config.yaml
n_layer: 14
d_model: 320
n_experts: 48
experts_per_token: 6
d_expert: 32
activation: "swiglu"
router_score: "sigmoid"
routed_scale: 2.45
balance_loss: 0.0023
init_std_router: 0.007
lr_router: 0.000375
norm: "rmsnorm"
tie_embeddings: false
beta1: 0.9
train_tokens: 214300000
Below are experts of layer 7 (counted from 0) of a mixture-of-experts language model. Rows are named router (the router's row for the expert), gate (a neuron's input weights, with its number), up (a neuron's input weights, with its number), down (a neuron's output weights, with its number) and show model dimensions 0-63. Each number is 128 + 32 x the weight over its row's rms, rounded and kept within 0 to 255.
Before each expert's rows: "gets" lists some tokens that make up at least twice as much of what it gets as of all text. This comes from a sample of Wikipedia text that the model never trained on. Tokens count by the router's weight.

# expert 13
gets: "n", "an", "k", "y", " he", "e"
router [128 120 139 134 127 153 141 162 171 140 105  77 149 116 107  97  95 116 177 136 101 180  56 152 167  87 171 140 168 146 152 104 142 194  89 206 131 150 130 135 115 141  49 136 100 139 157  56 194  82  88 126 118 111 110 118 138 124  74  98  53 151 121 161]
gate0 [ 96 103 164  98 118 172  80 144  55 124 110  96 150 114 106 119 133 124 168  72  47  84 119 111  65 155 169  86 110  73 146 189  77 153  93 136 102 112 145  67 166 144  70 139 177 177  63 143 132 128  94 152 110  97 166 154  97 177 112 115 160 148 159  96]
up0 [137 154 137 173 141 103 144 133 137 101 158 105 147  85 160 154 140 160 147 122  69 153  93 144  92 135 127  99  56 114 126 115 141 157 126 130 105 177 118 103 161 122  78 128 106 145 137  78 135 108  66  75 115  98 190 198 138  79  89 142 122  77 100 141]
down0 [ 94  83 148 199 103 130 172 122 158 122 102  73 115 103 120  79 111  98 141 176 132 161  89 161 117 140 145  88 131 117 134 118 148 143 198 138 121  83 151 129 191 107 121 140  92 113 112 110 128 140  95 109 125  81 153 173  64 108 164 118  82 112 164 187]
gate1 [106 172 154  99  80 133 151 181 190 164 132  78 103 111 147 151 102 121  94 152 134 128  70 153 117 126 208 129 131 166 157 136  94 128 125 172 185 135 165  99 161 166  40 101 114 160  72 150 189 160 141  86 172 107 135 105 135 161  94  86 137 133  99 167]
up1 [158 119 130 158 129  85  65  71  79  74 145 159 187 136 156 130  98 152 126 130 147 132 141 152 188 127  78 143 158  72  96 100 179 122 106 106  78  75  69 103 124 142 206 144 118 138 103 108  49 118 193 162 101 153 125 129 156 102 100 175  97 139 106  93]
down1 [179 142 137  97 116 129 145 130 132 110 179 134 166 155 108 162 122 142 116 144  75  88  91  86 130 108 120 142 158 119 104 127 172 118  79 134 145 149  95 154  93 136 170  73 126  86 187 165 144 179 151 155 105 204 120  98  87 133 155 132  78 122 103 155]
gate2 [104  93 123 156 138 143 170 154 139 130 119  89 188 117 112  80  82 130 144 154 114 141 115 114 128  93 125 169 151 151 160 101 132 143  91 137 136 152 107 108 105 124  80 144 134 106 153 103 156 100 106 152 175  82  85  98  63  79 101 102  78 180  82 123]
up2 [123 145 120 126  87 129 136 123 147  72 144 121 142  50 141 122 154 109 140 169 105 149 100 134 143 127 126 161 114 109 167  73 110 151 198 150 100 178  93  82 155 161  87 115 145  95 163  88 179 136 126 122 179 186 115 127 119  66 110 158  69 160 198 163]
down2 [ 98  88 115 154 149 110 146 161 135 153  65 101 143 119  96 178 112 156 128  45 126 131 123 138 150 119 129  93 101 121 158 140 106 155 138  80 157  83 190 133 154  96 125 146 121 157 115 181  91 160  95  73 109 173 115 152  95 127 172 173 130  93 119 138]
gate3 [171 160 156 178 147  88 143 174 134 128 191  77 179 135 116 147 127 106 114 118 117 147  94  92 106 116 134 129 142  95 104  87 152 166 176 194 143 198 161 109 120 166  92  47 133  86 178  52 167 144 140 155 163 106 147 119 109  99 133 100 139 173 129  98]
up3 [ 43 131  97 121  83 164  85 164 159 195  57 142 145 106  95 138 152  57 132 165  80 128 112 130 148 144 136 150 145 111 134 129  68 192 111 141 164 165 173 147 145 161 109 108 133 118 173  99 134 105  79 102 159 107 157 137 121  73  88 125  84 122 194 217]
down3 [ 76  60 136  93  78 191 137 193 107 122  36 120 115 106 175 129 182  95 126 122 102 159 128 134 113 151  83 119  67 127 178 117  95 149 100 110 101  95 166 144 165 112 124 169 131 153 140 157 102  77  73 113 128 124 120 145  90 152 117 132 131 101 111 132]
gate4 [107 122  90 130 122 134  98 126 140 146 126 130 122 125 139  98 132 101  84 155  64 173 140 123 166 159 127 159  90 110 176  96 169  85 110 114  67 119 114 189 181 132 106 132 130 163 112 111 140  80 101 147 122 121  81 123 122  89 103 164 106  98 145 161]
up4 [186  89 134 186 145  50 153  78 182 123 203 120 117 144 130 107  91 164 154  90 119  89 106 139 106  97  81 135 144 147  85 114  50 169 160  96 116 179 115  88 132 112 140  65  92 122 116 140 152 173  86  76  78  73 161  95 104 138 142 132 151 111 105 125]
down4 [ 61 149  63  45 131 236  64 167  78 166  51 170 127 159 147 123 136 113 134 185 119 125 108 133  90 166 153 125 129 119 126 143 121 112 117 114 111  80 141 144 137  98 130 124 155 171 127 128 190 128 198 141 152 128  79 177 109 122  91 136 168 151 116  97]
gate5 [143 124 118 124 181 146 115 165 166 143  93  93 139 178  96 161 104 119 108 201 110 112  94 160 151 161 183 139 163 122 121 126 156  77 139 121 129 160 219 159 108 135  90 133  96 156 103 123 103 108 118 176 178 154 162 103 110 118  99  92  87 122  91 147]
up5 [113  79 139 127  95 125 100 153 171 143 173 110 125  92 139  78 109 145  97 143 126 183 151  81 187 108  82  88  78 169 184 204 103 138  90 128  99  92 130 109 157  98 144 111 120 118 158 159 120 137 186 121  97 129 148  84 175 108 167 131 133 112 124 114]
down5 [123 110 150 138  97 153 157 179 148 161 113  82 163 119 149 160 168 119 139 113 157  86  97 148 170 117  98 139 120 126 176  68 144 192 135 163 158 139  99  82  98 105 120 151 106 137 116 115 134  77 114 197 116 175 104 136 117 116 155 154  86 169 116 147]
gate6 [137 133 155 146 158 125 137 175 111 158  87 154 143 234  93  92  81 170 166 121 178 157 109 173 148  91 143 148 133 171 140 138 100 138 111 126 136 142 160 116 140 116 135 119 125 148 167 104 143  80 136  55 150 153 112 103 142 142 129  74  98 146  73  83]
up6 [125 193 149 122  93 135 168 133  81 160 148 104 210 137  95 161 161  99  45 108 165 100 126 209 147 100 121 144 123 113 155  95 149  90  97  96 130 143 121 182 107 150 150  60 158 124 132 140  69 119 157 155 142 171 126  94 193 180 141 121 145  91 113 141]
down6 [157 213 107 121  98 130 159  95 119 183 104 139 153 112 124 154 136 131 165  70  87 130 131 188 124 199  90 151 163 169 138 154 106 130 149 105 105 117 123 168 104 119 170 158 178 137  98 171  98  97 111 118  44  86 157 205 127 141 145 100 130  51 144 176]
gate7 [178 120 160 112 130  66 126 134 139 157 122  81 133 148 139 103  84 153 160 162 101 110 110 147 171  90 140 131 215 134  98 110 108 131 122 179  91 113  88 136 135 129 134 150 217 186 163  83 179 130 192 112 113 127 181 169 129 177 109 169 108  77  88 119]
up7 [ 71 115 122  89 134 132 157 152  95 165 141 144  89 131  72 100  80 135  77 114 156 187 164 126  91 168 102  89 145 121 138 199 153 116 146  89 133 102 135 111  60 167  94 147 108 144 113 165 114  96  93 168 100 126  57 110 120  74 169  90 137 179 156 140]
down7 [100 134 132 170 129 111 120 107  79 112 173 140 149 111 162 140 163 112  76 184 165 105 108 106  87 134 150 173  82 131 169  81 185 140 172 104 173 147 126  67 163 132 118 130 145 118  67  60 126 145 114 150 154 195  43 133  60 147 146 177 176 183  98 108]
gate8 [142 155 125 134 119 148  71 148 120 111 168 172 104 150 127  45 157 137 120 115  97 138 170 149 156 138 144 157 153 135 166 124 146  91 164 141 115 161 179 157 141 125 122  70 131 124 143 140 171  91 138 118 119 150 143  77 172  99 194 142 118 110  75 117]
up8 [157 103 134 107 199 141 155 132 183 170  96  78  86 140  60 119 160 149 155 129  97 129 119 126 131 138 173  70  76 162 186 158 112 119 114 155  80 138 114 116 181 132  95 129 150 142 114 130 118 116 156 150 106 160  94 122 120 146 143 122  83 186 114 123]
down8 [127  62 136 119 166 125 140 174 172  68 131  91 121 135 130 123 142 180 169 140  91 149 145 110 126 121 120 117  63 144 121  60  76  97 133 129 127 155 112 163 101 183 113 136 128 133  74  99 169 179 130 165 125 169 147 116  97 136 134 153  93 114  99 140]
gate9 [192 115 131 157 124 105 123 127 176 139 166  79  91 164  85 124 133 132 136 147  80 138 102 100 169  95 140 138 102  78 124 214  91 183  33 141 132 175 109 156 144  92 139 129  85 134 138 129 150 162 105  61 169 127 101 135 129 162  84 137 127 161  93  88]
up9 [113 100 158 160 163 159 146 156 170 186 130 165  77 103  52 134  62  79 166 125 118  96 127 164 125  76  87 136  89 201 121 139 143 133 153 158 114 104 135  80 146 150 132  94 149 149 116  92 140 142 104  91  92 169 143 164  61  90 152  79 123 162  54 128]
down9 [122 151  66 190  90  73  99 111 154 137 161 140 147 139 112 123  75 128 157 110 181 107 173 150 125  91 109 100 102 100 101 169 102  96 187 149 126 128 179 129 179 160 150  88 140 157 100 130 104 113  74 165 129 155 185 114 121 116 115  99  56 151 123 134]
gate10 [121  97 119 135 116 119 111 135 138 109 141 105 159 132 106 124  88 185 139 114 158 101 116  91 161 169  84 112 136 139  51 202 160 118 173 120 145 109  78 134  99 113 158 165 114  75 140 112 137 164 169 176 109 142 133 123 134 119 119 157 153 122 103  67]
up10 [ 83  99  97 136 142 136 128 161 108 171 135 150  95 124 105 153 145 138  66 163 123  60 152 178  94  91 166 110 142 128 128 110  99 112  93 164 148 152 177 100 142 149 121 179 121 132 103 171  98  95 125 114 128 116 128 157 116 157 116 123 139  97 110 118]
down10 [124 139 136 129 127 149 120 153 117  90 145 147 118 152 154 126 134 181 151 135 134  99 121 102 134 126  92 152 134 119  53 167 176 191 144 125 117 104 142 147 154 137 189 204 203 158 151 134  88 132 134 181 161 161 152 198 131 192 187 104 150 158 120  82]

# expert 29
gets: "k", "d", " M", " K", " B", "z"
router [156 179 143  89 144 138 160 122 149 143 131  78 144 154 114 146 118  90  82 103 119 128 123 111 100  88 115 135 141 105 174 146 120 177 124 134 135 138 196 119 164 177 132 128 123 157 132 138 169 141  77 135  56  83  93  95 139 123 100  24 132 111 131 148]
gate0 [122 111 148 112 162 120 143 185  80 155 106 125 141 100 119 108 178 179 177 153 148 109 115 111 147 154 151 131  97 109  60 104 121 169  88  99 103 147 172 163 142 149 119 158 132 158 112  73 132  99 130 143  79 167 142  93 136 160 119  72 151 137 167 117]
up0 [ 95 134  92 114 168 110  76  92  67 191 113 152 106 132 123  92 117 127 159 166 155 125 163 157 156 146 164 115 120 113 103 147 169 151 154 110 179 174 110 142 201  80  97 134 146 178  67  74 118 131 122  60 171 126 144  71 150 121 162 130 164 144 110 100]
down0 [ 64 168  88 137 157 145 136 126 132 143 120 146 141 177 152 129 125 139  81  90 136 146 134 141 156 108  98 123 156 127 126 152 104 113 135  85 108 169 113  98  90 111 101 154 152 126 139 158 143 145 151 135 175 107 165 102  89 113 175 125 201 157 122 128]
gate1 [116 135 131 108 100 158 134 141 156 113 119 168 169 186 108 150  97 122  62 155 112 133 143 161 149  97 129 103 117  94 122 138 136 165 135 137  89 131 202 111 127 141 206  72 126 159 127 115 105 102 132 131  66  81 114 132 155  67 163  94 134 101 102  99]
up1 [ 88 205 138 131 176  90  91 104 149 151 113  97  68 179 170 164 118  93  88 130 168  92 100 134 209 164 131 139 134 180 163 136 103 187 125 209 132 189 106 142 145 125 145 117 101 151 129 157 165 139 155 140 166  95 135 140  87 101 156  74 131 134 129 113]
down1 [122  78 173 121 124 183 166 130 143 108 117 102 151 100 132 105 201 146 148  94 114 130 135 102 129 193 121 108 131 164  89 119  28 107 156 108 143 109 112 139 142 143 149 213 156  98 115 133 152 106 158 154 184  64  93 125 175 151 124 168 105  99 114 172]
gate2 [116 101 143 129 161 131 111 116 155 129 102  79  75  48 132 180 121  99 153 192 146 146 158 133 151  75 107  68 122 118 121 162 135 133 137 123 153 154 161  59 106  87 142 172 164 183 131 153 110  38 128 124 181 100 106 152  85 131 141 175 103 120  96  72]
up2 [ 98 124  92 133 129 155 112 148 157  89 124 139 141 139 162 186 167  90 106 151 132 146 144 125 150 158 114 152 141 153 128 104 140 119 189 168  88  90 149 117 125 139 136  62  97 102 116 114 144 112  95 116 116 104 119 222 163 206 134 151  85 150  72 113]
down2 [122 118 114 100 117 119 151  72 125 137 126 170 136 100 124 187 161 119 104  88 142 122  93 126 127 156 154 132 137 121 121 136 149  86 150 132 174 125 146 152 146  85 108 110 155  70 158 146 150 140  79 102 100  83  97 117 101 136 122 120 123 165  99 160]
gate3 [132 149 118 113 102 128 139 148 143 106 116 148 186 169  91 108 149 127 119 111 127 161  85 131 167 131 132 134 113  62 139 167 147  76 137  83 104 124 148 143 134 180 216 108 193 159  77 156  85 140 130 106 158  78  77 142 110 116 152  91 140 154  79 150]
up3 [130 128 140  61 157 117 115 178 144 159 199 175 143 154 170 120 131 126 133 146 120 153  98  92 144 184 134 140 187  75 125 139  90 149 121 133  88 135 166 165 182  96 114  91 144 130 107  57 120 150 127 125 118 103 204  98 109 180 121  90 131 193 118 125]
down3 [114 120  88 151  97 132 166 120  80 112  94 139 176 144 118 150 122 128 139  98 151 156 155 157 143 111 125 105 113 154 103 169 172 138 124 152 188 114 197 111 172 151 112  73 107 101 124 111  86 177 165 100 100 144  82 196  86 137 130 124 190 144 141 106]
gate4 [ 89  97 170 135 134 227  92 132 154  50 118 150 177  92 130 166 145  96 160 143 164 103  95 106  86 111 103  90 121 123  83 138 176 143 130 165 115 135 108 116 142 148 156 123 170 139 128 107  47 136 165 119 132 177 185  45 148 171 147  80 117 170 120 130]
up4 [179 119 158 197 113  34 228  80 161 121 177  81 123 109  95 104 134 152 108 104 101 117 139  72 123 118 121  80  84 130 150 180 147 160 152 108 134 138 160 113 124 187 122  88 161  81 118 179 197 125 137 154 129 127  87 145  92 116 111 152 214 115  98 162]
down4 [129  91 160 174 142 116 135 118 161  74 131  88 122  99 128 156 115 160  95 102 102  96 178 123 135 102 146 132 181 157 125 155 160 160 117 111 121 104 119 106 113 114  98 130 141 110 118 142  74 189 122  83 158 129 153 172 152 108 123 103 131 128 132 122]
gate5 [166 166 135 162 121  68  74  58 114  99 130 125 123 126 129 113 143 184  92 146 140 129 185 122 121 153  94 141 111 153 166 142  87  87  74  57 129  98 132  74  74 141 158  93  93 121  90 149  75 142  88 137 101 157 147  88 116  83 131 145 141  51 118 162]
up5 [ 70  65 122  85 159 136 130  99 172 124  96 127  93 126 150 176 108 164 137 111  92 128 145 136 114 118 157  68 144 163  91  91 172 151 104 109 158 139 133 134 110 102  84 151  99  83 165 129 160  69 130 182 195 176 136  71 111 122 156 121  87 116 111 110]
down5 [149 136 126 113  80 120 155 166 113  88 131 100 153 127 125 141 165 188  97 161  90 150 120 107  84 153 118 151 114 106 152 168  76  93  89 132  87 130 123 102 143 147 167  48 147 149 100 182 128 176  45 145 127 169 175 158 134 166 106 156 165  92  99  83]
gate6 [156 152 147  57  73 128  95 151 130 193  98 132 187 186  70 150 105 156  87 140 167 126 160 146  78 123 143 120 121 117 187 156  83 193 124 169 113 155 166 167  89 152 135 115 123 151 186 181 170 124 104 113  89 144 164 144  81 101 145  84 129 155  79 109]
up6 [ 83 118 124 168 127 137 102 146 133 134 131 118 127 101 136  83 198 133 139 152  76 149 146 139 208  88 201 186  95  86 134 121 109 146 150 116 196 122  81 143  90 139 113 134 118 100 161 123 134 113 152  76 138 101  60 136 159 155 174 140 151 116 144 120]
down6 [180 106 162 116  90  99 171 124 145 147 124 109 125 179 132 113 111  67 149  85 155 145  81 112 138 133  86 133  83 123 105 126 125 176 122 157  75 133 120 119 161 124 160  82 148 132 176 187 133 161 126 133  96  74 135 117 101 109 123  66 132 121  69 166]
gate7 [106 141 149 106 137 138  96  98 137 109 105 161 121 108 156 101 178 140 150 150 154  77 116 135 149 103 141  95 134  73 135 100 124 146  90  96 139 136 132 136 119 148 210  93  72 166 169 134 116  96 134 171 161 172 155 118 105 153 118 106 154 136 112 138]
up7 [128  97 122 107 128 171 143 145 127 141 208 163  80 143 115 102 150 119 136 114  95 143 102 160 130 119 107 143 135  73 193 136 126 109 102 105  83 149 123 179 168 116 165  83  77 188  76  80 136  81 104 113 137 116 128 128 152 174 124  96 173 183  94  87]
down7 [143  94 156 136 129 137 109 155 181 124 112 137 119 127 160 145 103 116 180 148  98 136 177 135 161 138  92  74 158  81 118 124 136 113 124 160  98 109  60 106 120  95 135 151 119 108 126 111 138 170 202  98 172 178  94 106 106 147 117 178 100 171 117 112]
gate8 [144 189 122 186 134  84 131 106 127 116 101  97 123 100 116 187 141 100  86 159 141 137 131 183 125 163 143 142 133 118 113  65 152 152 144 148 186 125 182 178 133 138 102 133 146 142 109 162 131 136  94 111 187 158  90 123 111 139 116 125 136 144 119 160]
up8 [142 175  94 157  65 172  82 145  69 145 131 157  90 138 101 108 169  73  78  96 133 102 124  87 115 119  91 172 153 161 185 115 144 161 154 125 168  89 165 203  95 119 156  57 132 158 135 143 116 159 155 108 101 158 103 153  74  99 162  82 159 156 151 140]
down8 [138 108 187 105 125 111 145 183 206 108  77  95 101 141 127 166 113  75 187  82 114 159 100 166 147 125 183  83 121 107 130 132 109  87  75 148 115 111 130 153 126 133 112 114 139 153 147 155  99 105 174  84 143  68 123 134 182  87 163 153 130  88 135 118]
gate9 [159 126 148 138  80 135 134  82 125 136 186 139 186 143 166 166 177 109 101 145 152 135 129 118 126 210 111 166 143 144 168 124 114 125  96 118 183 149 107 156 137 115 195 151 160 131 113 110 152 133 138 105 110 181 146 135  76 159 146 168  80 142 118  95]
up9 [ 98 139  88 152 165 153 128 135  99  95  70 170 148 134 138  99 118 181 207 138 148 163 154 130 131 132 182 106 146 110  90  91 179 120  73 148 131  99 145  80 110 122  95 161  93 135 158 124 147 108 176 178 149 134 154 123 169 142 134  93 165 122  89 169]
down9 [188  99 159 150 126 128 177 202 124  99 160 110 107  91 153 162 128 149 100 182 117 134  73 169 156 108  93 146 155 115 164 156  93  97 121 130  90 116 147 103 130 136 124 177 115 136 178 112 146 189 137 169 113 133  62 100 153 154 208 135 107  85  64  50]
gate10 [209 125 179 136 139 127 128 103 152  79 155  94 163 100 152 146 122  55 137 144 119  81 137 104 129  66 128 149 180 109 111 140 140 149 138 112 123 155 163 126 114 155 109 188 170 103 148  83 124 144 201 198  64 170 159 118 170 129 151  78 149 170 176 165]
up10 [140 134 118 118 135 124  95 118 116 119 117 136 165 124 106 115 105 104 121  52 137 100 135 150 150  68 123 124 157  86 138 136 105 150  82 142  58 189 142 160 129 168 109 164 154 146 136  89 118 188 161 182  89  73 118  96 124 112  92  92 175 133 173 170]
down10 [100 198 144  85 117 165 143 131  98 160 122 147 110 145 108 143 108  92  92 120 141  64 104 121  97 160  80 154 127 131 165 190 140  85 141 124 135  77 135 143 151  89 102  64 129 178 103 142 119 141 124 149 100 121 138 112 145  67  73 127 139 133 213 147]

# expert 25
gets: "s", "es", "y", "ers", " S", "t"
router [224 138 247 151 109  84 153 121 177 139  50 106 139  94 130  70 198 180 160 111  93 107 109  90 144 124 141  95 140 142 116 109 108 129 110 150  69 133  68 150  88 125 102 148 132 111 164 102 101 171 135 121 128 106 135 107 152 179  74  87  71 118 124 125]
gate0 [138  77 124 132  84 132 139 132 127 143 135 125 152 128  52 134 122 138 195 140 133  95 139 167 131 137 157  81 179 129 102 169 145 125  68 132 122 180 137 125 184 146 143 131  83 110  73 105 120 113  88 147 182  96 109 118 146 213 113 152 179 153 122 143]
up0 [124  98 132 153 167 125 150 167 103 157  94 180 152  80 132  87  77 157 142 146 140 156 176  89 149 185 138 134  64 146 140 162  81  77 168 168 114  61 112  86  97  95 112 154 212 119 110 118 151 184 172  68  96  99  91 184 113  75 128  66  83 126 110 174]
down0 [126 110  97 108  89  98 103 144 117 102 143 130  65 159 160 167 144 144 153 111 118 156 112 104 167  85 152 151 126 116 162 115 138  53 195 154  75 132 176  59  87 172 120 102 118  91  96 143 140 125  96 122 106 175 149 105 128 118 151  66  84 123 101 130]
gate1 [220 109 195 137  80  96 164  99 121 114  84  88 179 125 150  87 116 179 169 109 120 113 159 130 152 147 142  68 111 157 152 129  96 123 169 127  64  94  56 187 102  96 141 144 121 128 162 114  95 121 151  99 181  96  89 122 111 169  57 124  93 129  95 113]
up1 [117 134 128 148 150  57 145  93 179 155 187 114 139 122 126 132 142 110 126 156 112 182 145 118 137 124 156 123  66 102 100 128 135 178 166 111 111  94  91  63 146 118 102 135  84 109 136  88 103 113 125 107 118 155 103 159 125 131 146  95  76 124 141 106]
down1 [151 154 180 118 110 152 157 164 105 121 126  85 130 114 124  96 118 194 105 117 123 135 140 157 111 138 171 146 143  79 150 118 125 181 116 130  71 113 144 143 131 107 133 164 168 101 108 145 102 169 175  83  75 114 103  95 203 139 117  92 113 105 122 117]
gate2 [129 152 168 177 169 110 142 107 146  50 123 106  99 126 117  71 108 114 137 147 134 115 164 106 186 103 147  95  86 174 104 146 120 125  67 111  57 134 116 109  99 120  72 196 159 175 116 110 153 130 142 110 136 165 145 127 123 148  85 154 111 112 169  56]
up2 [199 109 156 144 155  94 136 117  96  29 171  85 128  84 211 140 186 102 118  82 122 116 142 109 102 150 141 146 158 138 135  84 113 112  91 177 129 105 159 117 174 141  92 127 179  74 102 100 101 130 135 153 129 111 155 134 109 114 108 153 114  90 126 142]
down2 [ 81 105  60  88 128 157  70 104  64 157 143 222 144 151 214 157  99 137 133 163 144 139 149 130 154 164 127 144 190  92 190 128 192 118 142  99 138  83 134 126  88 149 164 179 136  83 103  93 140 135 175 168 126 176 110  91 112 112 128 109 179 100 157 142]
gate3 [120 110 156 129 173 125 152 115 118 158 134 104  90  91 129 111 156 112 156 126 143 103 113 173 129  86 188 126 200  99 113  45 114 147 101 161 164 112 130 127 104 112  90 139 126 127 149  66 130 102 118 168 106 105 173 112 146 134 141 100 138 186 152  94]
up3 [148 123 136 157 106 100 137 115 103 189  98 182 124 162 107 115 146 182  72 114  77 130 158 111  97 152 133 131 161  93 174  87 104 122 104 156 120 145 127 169  94 144 104 112 148 100  95 118 126 150 111  92 145 140 141  60 107 190  76  73 107 135 123 125]
down3 [170 170 129 130 113 138  90 125 102 117 124 166 138 142  96 115 116 123 170 123 131 103  60  97  54  72  93 160 114  98 192  94 142 143 141 128 107 189 122 170 145 120 146  96 117 114 101  82 139 106 107  89  63  85  80  94 186 136 146  92 102 117  54 130]
gate4 [200 106 160 105 127 117  96 103 138 174 128  97  56 149  71 121 121 112 192 140  95 136  73  63 132 111 117 144 170 128 132 113  91  64 115 134 132 106 132 151  60 120 138  48 142  93 172 120 131 107 107 138 104  77 109 120 104 129 105  97 106 128 107 157]
up4 [125  29 100 101 121 148 136 100 132 148 151 117  93 135 177 103  39  71 165 172 121 122 136 195 162 164  58  74  84 178 146 184 185 188 108 135  97 180 128 142 102  93 162 146 151 149 157 123 162 135 158  98  77 124 146 147 131 135 148 158 103 190 136 102]
down4 [158 163 150 125 157 115  93 167  82 133 117 101 124 115 121 145  98 103 104 161 173  67 123 156  87 183  97 147 141 200 122 135 187 149 132 113  89 123 119 126 100 140 174 132 181 146 118 193 130 146 155 176 102 163 140 154 139 122 159 180  78 123 147 133]
gate5 [170 177 133  92 102 127 143 145 113 122 125 140 122 103 142 155 137  57 135  81 143 122  98 151 126 104 125 125 102 145  94 121 112  80  87  71 122 133 131  85 149 122  79 134 118 157  83 157 131 170  96 119 161 166 193 146 162 104  98 150 141 137 148 129]
up5 [ 71 112  95  99 140 171  90 139  92 127  73 165 165 119 100 179 116 195 104 138 131  82 129 127  71 121 114 150 155 115  86 143 201 149 143 149 150 109 194 147  84 142 158 101 113 139 132 152 140  85 148 208  67 162 128 108 125 163 170 170 150 156 159 123]
down5 [184 187 125  72  72 149 152 127  73 150 125 129 179 167 117  69 125 163 147  86  91 148 160 146 160 158 165 135 101 109  97  90 158 153 131 112 161  99 142 143  95 105 192  89 153  94  87 109 112 127 158 113 120 163 135  98 144 152 145 120 100 176  99  81]
gate6 [116 120  97 161 103 115 113  99 186 124 153 132 141  84 140 110 175 105  34 137 120 134 114 113 151 110  90 159 132 122 207 114 146 152 145 125 115 146 109 139 109 133 139 110 203  79 106 130 106 115 142 142 168 163 167  82 104 140 135 106 105 157 118 195]
up6 [167  66 140 109 180  98  93 166 186 128 162 147 108 123 145 122 131 124 130 160 114 182 107 109 114 180 136  89 137  35 105 126 199 144 134 133 103  81 106 126 111 149  71 143 141 124 174  80 162 131 173 126 135 168 135  72  74 118 124  88 110 195 137  98]
down6 [149 139 151 128 100 146 162 152 144 123 132 112 122 133 182 107 166  86 169  93 165  81  85  88 143  76 114  94 130 179 131 170  89 111  65 138 102 111 129 135 124 103 122 137 139 133 127 130 129  92 147 176 137  51 119 159 182 105  30 161 134  74 111 109]
gate7 [ 87 143 134 128 155 103 169  97 135 118 148 129 107  94 139 103 139 154 120 119 186 141  99 104 100 142 132 110 127 166 135  85 126 173 126  95 167 136 177 107 123 133  43  45 141  92 165 138 160 133  87 146 134 161 119  42 119  58 156  93 134  88 100 198]
up7 [107 117 139 110 143 114 140 126 172 169  92  78 153  89 151  46 113 124 158 130 109 129 109 120 161 106 134 124  89 107 130 133 137 168 160 118 122 181  88 146 106 179  96  88 145  94 180 108 123 196 118  46 130  94 169 126 177 154 128 110 135 164 155  95]
down7 [ 65 164  55 152 114 151  85 145 107 149 131 213 113 150 138 175 109 103  97 129 134 126 121 122 149 119  79 133 120 112 133 106 158 119 189 119 131 151 136 111 144 185  85 150  96 195 117 141 127 148 107 145 132 165 160 182 126 190 169  88 103 184 156  89]
gate8 [148 106 166 130 162  68 128 144  80 139 190 107 116 163 100  89 149 144 110 110 107 156 157 127  69 175  81 118 120  90  92 131  99 114 101 121 127 137  92 107  85 182 157 142 139 164 143 167  76 123  95 116 130 188 139 111  76 120  88 135 166 110 239 110]
up8 [ 81 124 109 102 180 119  84 120  87 145 134 123 120  84 144 155 139 127 111 186  96 118 131 151 128 157  75 154 147  80 124 125 121  99 202 117 126 131 159 145 171 109 183 123 143 103 122  89  90 149 157 110 190 197 139  99 118 118 183 163 135 108 119 148]
down8 [ 98 106 143 116 173 132 144 154 166 121 144  90 123 136  96 117  84 135  98 107  78 161 196 141 140 121 103  99 135  80  76 170  45 111 142  74 158  84 146 102 125 129 219  83 159 192  76 171  90 174 131 153 127 176 140 135 115 116 117 139 122 116 139  87]
gate9 [159  61 207 132 118 137 173  96 153 130  83 140 182 145  80  98 170 120 172 103 102  64 108  98 110 151 125  97 113 136 140 137 145  88 161  88 101 130  48 153  99 130 128 182 152 125 133 126 133 184 151 113 127  74 113 166  92 127 132 130  97 167 165 114]
up9 [109 152 131 152 171 187 154 100 120 133 142 136 150 128 103  93 149 120 174 102 106 174  56 148 126 142 120 110 152 138 150 134  71 185 100 182  76 165 147 132 101 151 136 121  65 206 104 156 121  70  96 116  77 102  92 133  74 108 140 154 168 155 165 156]
down9 [123  97 119 110 127  97  92 106 131 178 153 170  25 176 136 181 138 156 135  80 128 152 165 169 147 141 142 180 184 105 155 113  88 133 115 122 108 148 185 117 130 139 151 170 179 139 123 158 114 107 100 123 117 114 127 107 151  69 100 115 141 152  90 154]
gate10 [153 151 149 150 129 138 160 162 125 137  96  92 176 114 177 175 140 173 142  99 128 122 111 124 112 157  93  92 161  61 112 111 141 114 173  74  97 163  98 124 117 195 108 118 130 125 140 107 203  66 152 106 117 131 109 142 177 127 131 107  91 112 165 135]
up10 [144 117 164 162  84 128 121 141 136 132 119 127 183 117 154 111 131 166 128 142 109 167  64 101 153 159 115  85 125  65 147  89 164 109 154  76  61 152 103 142 108 146  94 105 176  78 128  98 166  64 194 114 131 136 120 142 138 125 127  86  76  81 203 139]
down10 [114  87 114 125 112  90  81  78 109 104 153 143  66 165  89 113  71 125 156 168 130  63 116 101 134 116 130  99 125 171 187  56  94 139 157 141  94 165 112 128  98  78 164 107 146  80 107 146  90 114 162 185 117  91 111 130  95  79 108 137 145  93 132 123]